Below are experts of layer 3 (counted from 0) of a mixture-of-experts language model. Rows are named router (the router's row for the expert), gate (a neuron's input weights, with its number), up (a neuron's input weights, with its number), down (a neuron's output weights, with its number) and show model dimensions 112-223. Each number is 128 + 32 x the weight over its row's rms, rounded and kept within 0 to 255.
After each expert's rows: "comes before" lists some tokens at least twice as common just after its tokens as in all text; "mostly gets" lists some tokens that are sent to it at least half of the time. This comes from a sample of Wikipedia text that the model never trained on. Tokens count by the router's weight.

# expert 25
router [169 123 114 122 150 158 117 146 124  88  89 149 166  92 114 122 164  67 121  87 144 125 143 183 142 126 209 126 125 124 128 124 109 178 131 162  98 104 141 164 119 144 187 140 138 193 111  77 106 116 161 146 105 110 137 104 170 150 134 104 169 157 176 108 153 108  73  89 172  78 100 143 168 128 158  75 137 139 102 149 133  82 162 143 140 193 119  39 138 136 154 105 141 108 118 118 157 117  97  99 187 132 153 121  95 121 141 125 107  94  93 178]
gate0 [101 134  82 142 149 149  99 147 149 132 177 128 163 207 110 115 137 177  93  95 135 139 120 148 130 123 109 131 107  75  87 140 153 155 161  99 160 133  92 140 129 108 166 151 116 109 130 191 152 143 120  86 173 141 133 133 129 108 101 116 109 185 164 131 111 109 155 124 134 109 163  61 146 134  81  88 155 126 103 182 135 158 199  92 153 116 111 156 128  77 160 131 139 105 111  81  81 168  79 138 147 140 132 177 115 112 196 192  90 131 120 140]
up0 [114 164  94 120 102 127 106 132 159 131 118 111 104 100 140  71  92 145 134 182 161 118  97 110 141 128 153 142 160 182 146 203  78 105 157 117 158 119 123 122 164 127 138 154 141 189 170 113 196 188 113 140 124 103  74 139  79 159 117  97 142  75 133 132 129 116  88  48 121 130 100  75 156 148 127 127 132 101 127 161  65 136 114 118  94 110 126 107 188 111  73  84  71 133 129 125 124 124 102 127 107 129 135  78  70 114 146 133 103 140 142 119]
down0 [151  55 106 105 169 158 198 148 158 114 134 138 130 174 103 132 112 157  91 145 136 140  88 103 121 159  41 143  87  63 132 129 101 151 100 114 129 174 159  80 157  96 187 107 153 150 130 178 167  83 140 172 130 131 124 136 194 165 158 105 142 164 108 125 115 160 126  75 112  74 174 129 168 251 114 117 151 104  96 116 134 122 115 100 134 106 128  69 151 107  75 165 107 118  76 127 116 106 164  87 100 188 120 151 148 169 107 133 142 132 105  82]
gate1 [137 142  92  97  90 118 102 118 152 207  75 174 105 151 170 148 172 122 167  86 127 102 120  98 149 181 133 131 140 171  97 113 177 126 171 139  79 115 178 137 180 108 146 209 121  97 128  86 105 128  69 146 145 151 153  93 133 210 163 112  88  83 157 158 121 146 126  75 163  74 134  96 122 150 140 115 106 152 124 155 117 161 136 151 146 150 162  54 169 139 127 197 154 123 115 187 129  90  75 131  49 113  94  90  93 105 169 146 127 166 115 165]
up1 [ 97  89 103 117 126  94 130 156 151 136 157 105 128 134 156 169 138 143  83 126 161 101 124 109 118 141 109 158 144 125 145 118  93  77  77 128 148 150  80 158 164 103 134 143  81 133 158 103 105 145 127 153 128  76 181 155  63 219  95  79 125 118 167 161 151 146  80 129 105 169 130 138 194 115  94  81 171 167 128 144 148 119 166 133 159  77 122 136  70  70 142 152 125  97 152 139 151  50 190 123  36 121 127 142 157 158  72  93 123 136  78  86]
down1 [ 22 131 129 141 131  74 113 141 160  74 127  86 172 159 158 140 165 126 105 102 120 185 141 135 153 162 209 162 114 151 211 122 153 115 149 135 148 141  86  80  97 154 113 198 158 110  69 119 131 113 115 180 154 131 126 109 138 121 135 134 160 154 112  46  88 145 157 138  88 115 151 134 144 126 100 130 115 134 151 103  80 113 101 151  97 118 135  78 147 132 170 155 164 102  84 106 118  79 137 129 119 214 196 122 176 132 113 103 112 132 117 103]
comes before: "\n", ": ", "==", "===", ":", " =="
mostly gets: "|---|---|---|---|---|---|", "|---|---|---|", "|---|---|---|---|", "Scientific classification", " tournament", " Championships"

# expert 21
router [144 166  85 171 142 154 159 138 144  79 108 118 183 131 138 175 119  76 133 126 200 110 125 147 135 168 145 106 112 141 167 106  63 163 143 188 127 152 148 178  98 196 142 151 163 143  74  68 129 134 128  93 113 101 122  85 117 131 157 119 146 184 157 136 140 114 123 109 177  76 138 109 137 111 152 107 186 155  78  86 120 106 144 179 132 150 121  86 122 141 158 118 154 137 116 113 132 105 164 101 144 131 137 104 122  93 178  90 143 122 104 134]
gate0 [162 136 133 185 109  85 116 123 131  95 125 147 146 130 135  96  82 168 161 115 150  71 129 154 157 185 165 152 163 137 115 161 130 127 144 166 167 191 133 124 117 123 193 124 140 132 108 116 160 148  99  96 173 148 122  84 128 142 163  95  86 142  96  90 100 153 133  58 127  97 130 153 136  89 144 151 128 144 184 196 154 105 168  65 125  55 110 147 189 145 154  70 153 157  76  84  72  99 151 159 125 143  80 127 191 163 109  39 138 145 111 171]
up0 [136  78 152 129 120  82 162 122 169  85 104 186 141 104 160 193 130 173 112 180 102 145 108  83 121 139 125 122 166 130 107  41  93  80 160 121 147 169  62 152 118 127  84 147 143 134 146 184 147 142 121 118 134 132  93 158 150 184 160 162 164  95 112 144 120  75  71 115 109 103 158 107 155 125 189  91 140 133  85  93 163 145 137 162  88 103 140  91  93 177 124 134 143 101 123  67 139 111 211 109 190 166 197 142 167 168 176 104 121 102 101 118]
down0 [ 81  86 155 139  93 131 148 114  82  50 135  90  88 167 109 114 175 118 145 125 175 154 108 106  60 159 114  96  95 188 144  81 149 113  92 151 128 142 118 155 156 159 110 105 159  95 122 149 125 140 151 130 164 115 178  97 117 170 158 172  83  74 196 122 145 125 149 108 131 150 152 105 173 122  76  85 105 115 147 192 126 113 170  76 127 124 108 134 125 156 134 101 165  78  91  81 181 138 149  87 109 208 120 130 148 148 157 158  88 123 120  77]
gate1 [ 99 140  49 161 137 103 144 139 132  91 115  91 148 145 109 179 156 169 133 108  86 127  89 115 125 160 160 174 135 126  73  98  96  85  85 131  84 155 156 141  68  71  99 145  96 136 144 111 140 169 142 113 103 126 143 151 143 136  58 105 157 131 147 137  59 184 138 182 160 109  79 131 127 116 158  90 125  86 115 147 170  96 111 181 146 151 189 115 154 129  94 155 161 124 159 134 185 158  91  97 163 130 135 139 179 140 157 147 153  96 117 177]
up1 [128  98 129  94 115 118  96 140 131 100  94 149 116 169  90  82  93 220  87 124 137  78 150  90 146 145 139  96 178  83 126 159 180 101  58 110 100 137 164 142 160  97 109 109  71 124  99 185  90 129  79 193 131 168 124 152 196 107 100 102 136 114 134 159 147 100 162 142  73 162  89  92  92 161 164 106 107  91  90 113 135 140 109  98 139 123 227 180 135 161 134 162  81 161 186 127  99 152 131 124 176 190  96 185 126 142 142  91 156 109 130 108]
down1 [ 92 154  86 138 112 130  97 146 126 175 137 121 129  86  89 153 111 125 136 176  79  68 137 158 118 160 162 133 169 142 166 128 183 139 121 180 150  82  97 171 201 133 127 141 136 157 166 133 150 132  92  88 200 117 152 121 119 103 108 167 164 149 102 132 133  44  92  94 168 124 142 123 162 115 160 111 111 138 130 148 102 114 116 144 129  98  91  88 150 143  75 104 152 153 129 137 133  92 174  93  97 112 233 124  80  92 153 123 142  68 145 141]
comes before: "| ", "2", "|", "1", "-", "  -"
mostly gets: "a | ", "o | ", "} | ", " Chile", " Santiago", " km^{"

# expert 35
router [166 177 114 136 128 145 132 178 103  81 107 156 122  99 124 126 140  49  80 106 171 131 164 164 118 153 219 124 133  82 166 114 127 159 149 122  95 148 184  91 128 144 148 117 182 199  99  99  90 115 149 110 128 142 133  81 134 127 162 139 145 143 149  83 145  95 110  90 151  90 101  77 148 121 143 130 182 120 126 115 123 150 135 164 116 152  98  97 144  90 153 107 207 154  69 150  91 128 111  64 165 131 187 109 132 102 168  82  85 126 105 121]
gate0 [155 122 125 163 162 159 147 154 102  83 122 102 119  91 151 115 120 155 183 123 110 121 128 107 111 140 103 123 175  71 137 146  85 137 170 191 120 123 209 145 118 181 106 165 117 125  80 112 140 156 103  69 119 148 175 124 104  94 153 128 141  69  93 106 140  81  98  65 168 149 127 129  93 115 118 168 110  87 157 126 129 148 153 153  77 168 126 152 137 123 107 126 166 117 123  76 148  74 118 117 127 190 162  70 171 158 126  68 121 123 138 162]
up0 [139 123 127 115 132 151 102 185  92 106 144 148 185  86 133 110  98 121  63 124 146 108 181 181 144 150 170  96 181 136  93 107 121 146 151 122 114 130 188 170 152  96 135 113 123 126 169 120 111  79 175 110 127 111 105 105  63 172 100 159 127  93  96 123 156 103 104 113 115 203 144  84 126 146 105 138 129 133 145 138 136 128 121 125 102 114 116 104 109 110  85  92 164 112 109  71 128 141  98  44 104 107 118  93  58 115  34  17 177 168 133 131]
down0 [111 155 136 132 149  94 110 158 106  97 136 135  61 127 102 114 127 128 106 131 128  85 101 126 100 146 149 159 128 132 151 117 117 141 157  80  84 177  81 122 106 109 207 158  68 112  67 109 154 127  53 128  93 126 174  84  67 164  97  88 118 124 125 146 152 151 119  38 104  86 104 109  76 116 116 109 145  83  81 147 112 133 137  76 129 142 148 108 108 130 138 170  98 117 117  81 123 100 110  96 109  84 101 182 130 154 156 114  41 112 108 111]
gate1 [145  83 140 118  98  62  93 177 123 118  79 116 165 113  88 136  82 119  80 130 132  88 144 178  79 134 116 151 127 153 150 123 118 133 127 157 179 172 157 101 131 143  91 102 150 160 110 122 104 165 110 156 108  88  92 106 146 108 122 145 114 200 119  74 147 100 126 151  58 150 153 129 202  86 162  78 141 124 187 147 112 118 116 133 116 131 182 134 104 112  71 116 139 123 151 131 150 116 124 108 155 160 102  88 150 177 118 115  55 156 100 101]
up1 [109  99 158 138 126  57 139 158 107 112 130 143 175 137 130  91 107 105 102 103  96  88 159 153 122 118 126 131 139 112 121  97 106 159 105 154 126 195 134 111 151 107 129  98 144 163  90 160 162 127 150 141 166 118 147 127 205 137 107 154 132 177 145  95 184 143 134 174 116 120 157 129 166  87 171 127 149 144 108 162  98 156 142 143 156 127  99 130  46  65 127 137 155  91 127 112 151 117  98 105 121 164 163 100 185 143 133  80 133 129  80 105]
down1 [ 76 130 196  84  60  91 110  82 201 116  71 169 119 138 128 183 125 104  69 122 117 102 176 128 146 154  71 106 142 108 138 108 102 168 107  86  92 169 130  92 153 122 136  85  70 110 131 181 120 150 126 103 182 156  89 100 158 105 155 143 149 155 175 149 190  98  89 145 137 157 136 149 132 116 113 142  77 121 154 144 134 119 104 128 138 130 101 175 122  64  90  94  74 132  93 136 133 160 126 170 104 164 125  93 193 113 132  98  96 115 184  47]
comes before: "1", "2", "3", " |  | ", "4", "6"
mostly gets: "ia | ", " the m", "} | ", "| (", "R | ", " the f"

# expert 17
router [176 179 105 214 198 153 135 177 137 118 112 113 148  87 131 128 125  78 146  82 145 167 171 127 130 184 182 121  93  98 127  98 110 139 146 165 162 140 166 121 134 145 145 146 127 151  50 101  72 128 156 102  78 100  92  42 132  96 134  93 102 168 152  95  88 121  99  98 163  77 107 131 135 114 149 121 151 169  93 119 153 145 126 182 153 166 116 112 123  89 177 125 130 146  88 115  97  79 138  80 154 145 127 127  79 107 122 133 105 155 130 139]
gate0 [101 145 107 138 153  99 151 178 107 128 126  54  58 117 157 122  92 126 124 157 149 173 107 153  83 107 150 128 101 177 121 143  70 119 139 172 153 170 185 126 136 129 120  88  78 122 137 131 154  64  68 112 147  81 121 123  89 109 110 101 112 141  93 141 111 111 140 137 172  58  70 123 113 150  89 154  90  91  76 197  90 111  91 165 138 129 144 126 172 137 154 111 154 116 145 141  99 150 121 188 126 145  75 138 169 146 139 116  83 167 127 176]
up0 [ 97 121 130 170 113 185 107 165 106 131  10 131 113 102 172 119  74 151 116 145 138 123 157 110 129 117 108 153 133  83  94 186 145  81  50 148 159 152 206 104  86 125 152 115 104  82 103 122 182 137 153 123  93 102 101 187 135 108 159 147  53 111 144 135  98  52 132 135 145 153 115 145 118  92 107 136 122 124  99 163 152 134 107  88 103  65 169 158 153 149  93 149 132 158 157 134  90 103 118 165 131 194  83  94 171 184 147 114  96 121 175 148]
down0 [122 131 126 111 106 173 114  67 130 136 130  82 102  71  95 107 103 132 137 148 133 145 121 128 178  88  84 101  60 197  78  96 148  70 121  84  61 114 148  82  81 119 152  96 141  90 194 156 145 111 148 126 130 118  77 123 156 135 165 162 100 101  99 128 135 115 143 151 191 153 176 107  81 124 131 164  61  93 100 156  94 108  99 171 112 139 107 124 149 167 160 167 145 120 142 134 129 107 110 130  97 130  95 153 104  75  95 175 132 118 136 150]
gate1 [103 181 111 170  57 185 100 167 111 173 157 100  91 130  97 153 119  70 134 117 121 109 171 162 156 103 124  85 137 111 165 118 216  94 141 130 183 132 112  75 117 139 122 109 126  91 122 157 104 114 128  89 166  83 148 121 119 126 202 136 126  87 113 115 126 146 129 157 145 140 117 138 100  88  68 139 125 125 113 183 131 160 120 109 106 140 148 110 187 222 105 163 191 149  97 161  96 120 102 151 161 142 137 108 151 158 185 142 171 146 146 103]
up1 [133 156 124 140  90  81  65  84 124 143 122  92 174 142 185 146 112 122 104 193  95 129 161 133 140  56 116  97 143 214 128  93 137  84 166 127 157 155 105  94 141  79  79 109 138 100 150 120  75  93 144 160 129 125 180 167 127 158 100 154 137 166 121 111  94  78 137 119  83 190 139  57 159 168 123 105  93 151 133 143 153  94 155 110 129 134 162 121 133 142 161 134 110  87  95 126 102 117  94 165  96 151 170 141 134 105 130 175 143 129 134 107]
down1 [101 115 159 160 170 130 133 121 192  96 154 106 101 120  77 185 115 120  87  90 158 104  70 192 121 122  73 183 108 111  88 105  99  69 136 195 112 126 148  93 118  92 140  97 107 113 165  83 138 119 164  92 161 116 169 167 167 165 122 100 138 141 142 152 100 183 163 184 132  94 137 123 117 153 133 139 152 137 144 147 144 131 155 163 106 111 152 101 140 126  88 144 151 170 105 129 157 140 126 102  91 191 157  71  94 137 180 104 162 105 155 156]
comes before: "| ", "|", "-", "- ", "′", "°"
mostly gets: " three", " four", " two", " one", "\n", " square"

# expert 19
router [189 129 135 136 155 150 143  98 125  92 139 145 132  91 135 147 142 115 135  92 164 138 144 154 167 163 213  81 159 116 174 102 113 110 174 133  75 124 171 152 112 165 153 123 167 143  97  88 108 102 134 126 128 142 134  97 107 125 140 165  98 142 158 137 116 113 103  89 203 111 133 164 124 127 108  97 180 161  76 155 134  86 148 125 171 152  54  91 103  91 141 115 189 118  66 121 100  89 129  78 177 180 177 140 116 126 155  70 103 111  77 134]
gate0 [135 141 100 136 172 156 119 170 103 158 110  65 148  77 104 149 150  46 115  99 141 135 108 134  59 156 175 171  66 111 167 105 134 116 160 153 116 197 126 120 132 185 112 123 159 145 136 143 107 121 131 108 104 103 165 111 134  73 160  95 151 139 114 123 119 168 141 119 157 129  74 121 160 136 157  67 167 204 133  90 102  80 156 204 131 137 108  41 178 101 199 127 149 112  82 141 153 123  65  86 140 146 143 131 113 101  88 188 118  99 109 183]
up0 [101  50 161 145 124 103 109 128 128  51 115 125 107 230  84 145  96 162 126 168 110 107 122 176 104 117 118 145 148 118 158  97 126  98  91  87 176 162 110 181 122 192 140  99  84 144 153 144 129 108  92 131 173 152  92 172 101 177  99 169 177 129 169 110 151 219 138 147 118 153 118  87  71  98  60  91  70 115 175 119  73  86  67  91 115 158 171 183 193  96  97 125 133 162 138 180  97 132 142 161 108  97 115  99 207 127 121 143 156 109 103  88]
down0 [118 131 188 150  73  60 113 160 140  96 102 158 115 123 125 148  74 144 167 115 134 145 167 141 127 106 143 150 167 193 133 172  59  91  47 115 171 157 120 194 112 172 137 108  72  86 111 121 110 125 111 110 180 109 161 108 130 160 150  98  92 129 185 131 111 103 174 168 149 106 137 120  89 120  67 123 124 147  78 197 124  43 145 116 123  98 173 202 139  89 105  89  91  63 173 163 141 118 155  97 153  90  88 132 126 116 101 195 114  94 132 130]
gate1 [180 161 127 174 120  87 105 139 119 114  83 123 146 176 167 123 133 157  79 120 181  75 118 141 128 150 143 139 152  68  84 144 143 172 121 143 118 180 159 115  34 144 125 218 130 137 131 126 125 162 147 145 116  64 174  79  77 136  79 138 131 179 112  93 109 101  77 142 130 133 134  79 115  99 116 121 172 107 112 110 163 109  93 130  92 154 129 113 115 167 122 118 134 146 150 110 124 125 175 174 133 128 145  53 175 121 147 105  68 149 145 146]
up1 [104 111 125 119 169 104 131 137 116  94 157 115 118 139  84 107 138  95 132 129  61 178 164 157 138 112 121 123 198 154 128  88 138 187 117 108 193  88  32 140 126 100 112 110 154 161 159 132 151  91 113 140 104 125 174 155 121  57 142 135 190 138 129 116 129 113 114 172 109  84 100 168 135 114 189 107 109 143 159 124  87 142 135 126 163 144 153 143 105  62 138 147  91 135 152 158 118 157  93 109 136 199 116 190 167 160 163 168  97  93 161 151]
down1 [125 201 100  87 128  77 151  89  99 114 139  91 135 105 110 112 131 126 174 105 133 110 140 132 154 138 149  75 179 156 154  59 135 133 153 138  95  69 116 109 187 137 119 117 152 166  99 191 148 101 145 111  63 157 207 115 123 128 123 122  90  54 122 156 105 125 153 126 192 142 155 140 131 185  99 146 114 136 100 130  99 155 170 102 108 123 111 130 105 131 100 157 123 135 169 171 155 124 160 122 146 157  94 133  97 155 131 117 146 147  79 117]
comes before: " | ", ".", "0", " |", "; ", ","
mostly gets: "ková", ") | −", " Hot ", " re-", "ič", "č"

# expert 10
router [138 155  85 144 145 116 160 135 115  84  80 163 129 110 124 110 137  98 149  93 207 158 112 122 186 116 223 108  80 102 174  94 125 173 146 158 126 130 151 159  83 171 142 118 128 125  83 108 146 103 138 123  88 130 149  79 152 108 143 136 163 165 164 106  86 119 126 127 174 113 113 179 154  93  95 136 140 104  72 141 120 123  97 122 171 145  69  62 112 127 187 118 199 142  88  83 128  83 126  93 144 147 129 155 102 107 165  88  92 125 139 160]
gate0 [110 133 120 186 155  91 170  99  88 174 137 154 152  94 167  82 102 167 145 157 187 135 146 162 164 168 111 107 116 137 137  84 174 190 105 179 147  93 171 111 121 170 200 169 160 186 124 168 155 188 117  96 114  98  89 163 118 139 168 125 107 111 114 110 115 145 158 142 143  77 144 178 144 131 113  97 108 183 118  87 164 117 112 174 165 151 165  85 182 114 158 142 147  99 109 122 122 134 113 156 156  44 136 103 102 122 154 164 130 113 159 173]
up0 [172 124 154  74  96 125 142 123  97 157 160 122 182 154 107  94  94 149 118  88  70 148 118 102 136 147 136 189 168  81 110 171 142 118 101 101 159 130 143 112 123 142  29 136 182  94 120 134 148  39 117  83 152  96 122 170 115 158  91 118 144 101 110 131 158 117 142 108 141 151 111 127  92 126 158 129 118 123 170 178 123  79 129 132 112  84 168 188 130 141 134  89  66 119 144 128 111 123 134  80 108 147 133 123 140  76 107 107 111 103 152  99]
down0 [165  71 135 125 210 198 106 105 142 160  96 146 101  70 113 115 132 172 129 159 140 119 105 178 132 149 156 125 120  97 156 166  89 121 132 172 152 105 168 158 104  98 137  80  86 101 135  57 141 103 146 153 130  98 103 168 108 131 162  93  68 102 134 159 155  63 107 175 102 155 136 149 114 110 133 156 108  96  99 149  59  66 121  98 107  82 138  99 130 170 133 157 134 104  69 106 114 169 158 113 194 188 107 137 163 181 162  99 149 141 128 122]
gate1 [128 180 147 146 115 127 100 150 129 100 203 174 122 115 107  50 179 141 141 184  65 136 105 102 168 138 126 122 165 114 101 100 157  32 160 163 148  67 171 114  92 161 131 156 181 136 159 122 195 160  91 153  71 148  87 115  55 162  95 173 124 115 189 119 167 157  63 120 103  92  86 144 116 167  99 120 181 178  86 165 113  89 192 111 115 132  87 149 132 176 111 145 141 108 153 124  65 148  85 140 111  87 187 138  65 125 190 134 104 143 112 151]
up1 [112 156 210 100 188 140 156 145 118 130 127 170 158 144 142 155 193 116 137 171 154 129 122 116 111 133  99 143 114 105 166 145 101 129 106 121 219 173 191  92  74 188 122 129  89 128 115  72 112 162 212 103 104 138 113 127  97 125 139 146 106  89  79 117  98 169 135 148 155 179  82 164 134 153  82 124 116 181  69  74  95 133 109 155  89  25 106 126  98 137 117 134 164 137 131 140 160 149 119 139 124 179 118 118 134 165 105 157 122 183 100 156]
down1 [122 177 153 172 137 107  98  36 112 109  90  97 169 109  89 177 158 111 121 139 154 181  80 182 157 138 104 154 118 105 108 130 114 107 123 135 132 137 145 155 118 115 123 168 119  89 126  72 137  93 119 119 168 144 164  87 106 100  90  95 150  90 123 115 162 152 131 122  90 152 176 133 135 135 144 108  74 126  70 158 150 132 107 164 176  87 119 101 132  83 151 139 131 131  96 129 141 127 128 100 170 110 157 229  47 137 135 175 120 146 172 101]
comes before: "1", "2", "5", "3", " The", "4"
mostly gets: " early ", " late ", " on ", " mid-", "On ", " genus"

# expert 33
router [141 145  97 171 179 116  64 131 143  96  83 146 138 106 121 127 142 101 108 108 186 153 175 142 103 118 147 118 124  47 159  91 142 145 127 151  84 153 181 125  89 150 136 163 143 148  98  72 136 113 149  99 115 129 111 131 100 132 159 139 134 170 167  67  98 101 154 133 187 105  89 148 142  81  86  65 177 181  75  88 111  83 114 119 142 164 115  73 158  94 155  65 172 142  70 136 128 127 123 107 172 144 166 127 103 122 200 125 104 124 129 170]
gate0 [134 166  90 120  94  74 100  83 125 119 131 120 111 105 138 169  76  49  88 130 133 110 151 160 146 162 135  85 104 149 106 111 111 152  87 165 148 142 101 129 117 106 100 124 119 117 126 101  92 143 133 132 125 160 137 130  50 126  89  78  59 150  86 149 150 168 153 163 178  68 158 169 112 151 100 121 112 166 118 145 110 119 141  86 144 140 159 113 126  91 133 128 173 176 103 147 119  79 134 124 138 167 121 125  79  80 127  99 108 194 128  75]
up0 [150 124  95 108 103 102  91 159 130  90 163 162 108 167 117 143 158 179  95  27 138 124 105 204 120 114 129  77 133 144  85  84 166  66 126  87 132 128 161 161 102 133 155 165 105 186 142 118 187 139 113 164 112 129 138 147  86 144 142 122 212 127 102 145 179 127 152 220 153 123 119  96  90  55  87 171  89 104 149 106 154 162 123 102 114 184 139 152 149 144  98 131 139 170 133 166 172 144  99 149 135 146 146  96 156 107 120 127  83 153 128 128]
down0 [154  90 155  83 113 129 112 138 163 112  86 117  99 126 159 108 144 149 138 185 121 132 173 130 106 113  90 133 118 121 146 117 125 160 135 132 141  87  74 145 152  96  60  90 124 132 132  84 121 156 134 118 128 177 143 152  71 152 165 132 172 157 149  97 139 111 117  75 127 127  89 173 165 161  99 171 181 175 121  91  79 124 192  81 149 103 161 138 174 159 175  77 109  80 120 186 135 168  87 129 104 165 196 122 139 107 132 167 130 122 131 119]
gate1 [106 161 135 128 146 121 180 104 180  84 183 116 164  86 181 189 136 134 159 131 122 124 117 127 107 156 138 167 152 176  95 107 160 149 107 147  83  72 178 159 147  89 107 159 119 134 128 100 157 126 179 164 109 133 133 133 138 148 114  89 187 168 183 117 113 200  34 102  96 156  72 138 154 128 127 149 102 103  93 180 147  95  79 140 167 114 112  75 163 154 167 145  93 172 136  95 159 121 106 104 111 142  97 112 128 145 133 141 135  86 145 129]
up1 [168 195  69 140 107 134 121 109  87 175 106 122 100 138 136 139 113  89  94 107 162 137 142  87 164  57 132 154 122 149 116 114 155 125 142  96 150 182 162 150 159 165  96 132  62  92 170 126 146 119  99 137  86 152 103 122 156 134 144  97 147 102  94 109 167 102 155 106 167 108 157  56  95 112 169 137  87 161 153 125 170 141 152  69  78 148 109 152 135  29 108 122 125 152 130 124 109 115 161  80 132 139  96 147 130 108 135  69 168 170 107 120]
down1 [108 137  99 132 152 114  75 121 162 151 127  80 160 133 121 175  86 145 121  71 137 195 151 122 181 155  93  93 120 104  54 143 141  71  74 150 152 136 122 172 109 148 114 145 124 198 182  89  96 151 113  93 143 104 120 119 144 168 105 112 152 125 117 131 159 146 129 166  96  90 147  98 144 106  96 102 160 128 185 138 137 110 138  94 125 128 126  79 138 136  93 107 129  92  77  82 107 121 138 134 162 191 151 136 151 118 127  87 111  67 178 148]
comes before: "\n\n", "\n", "2", "1", " The", " He"
mostly gets: "In ", " In ", "== History ==", " ==", " among", "==History=="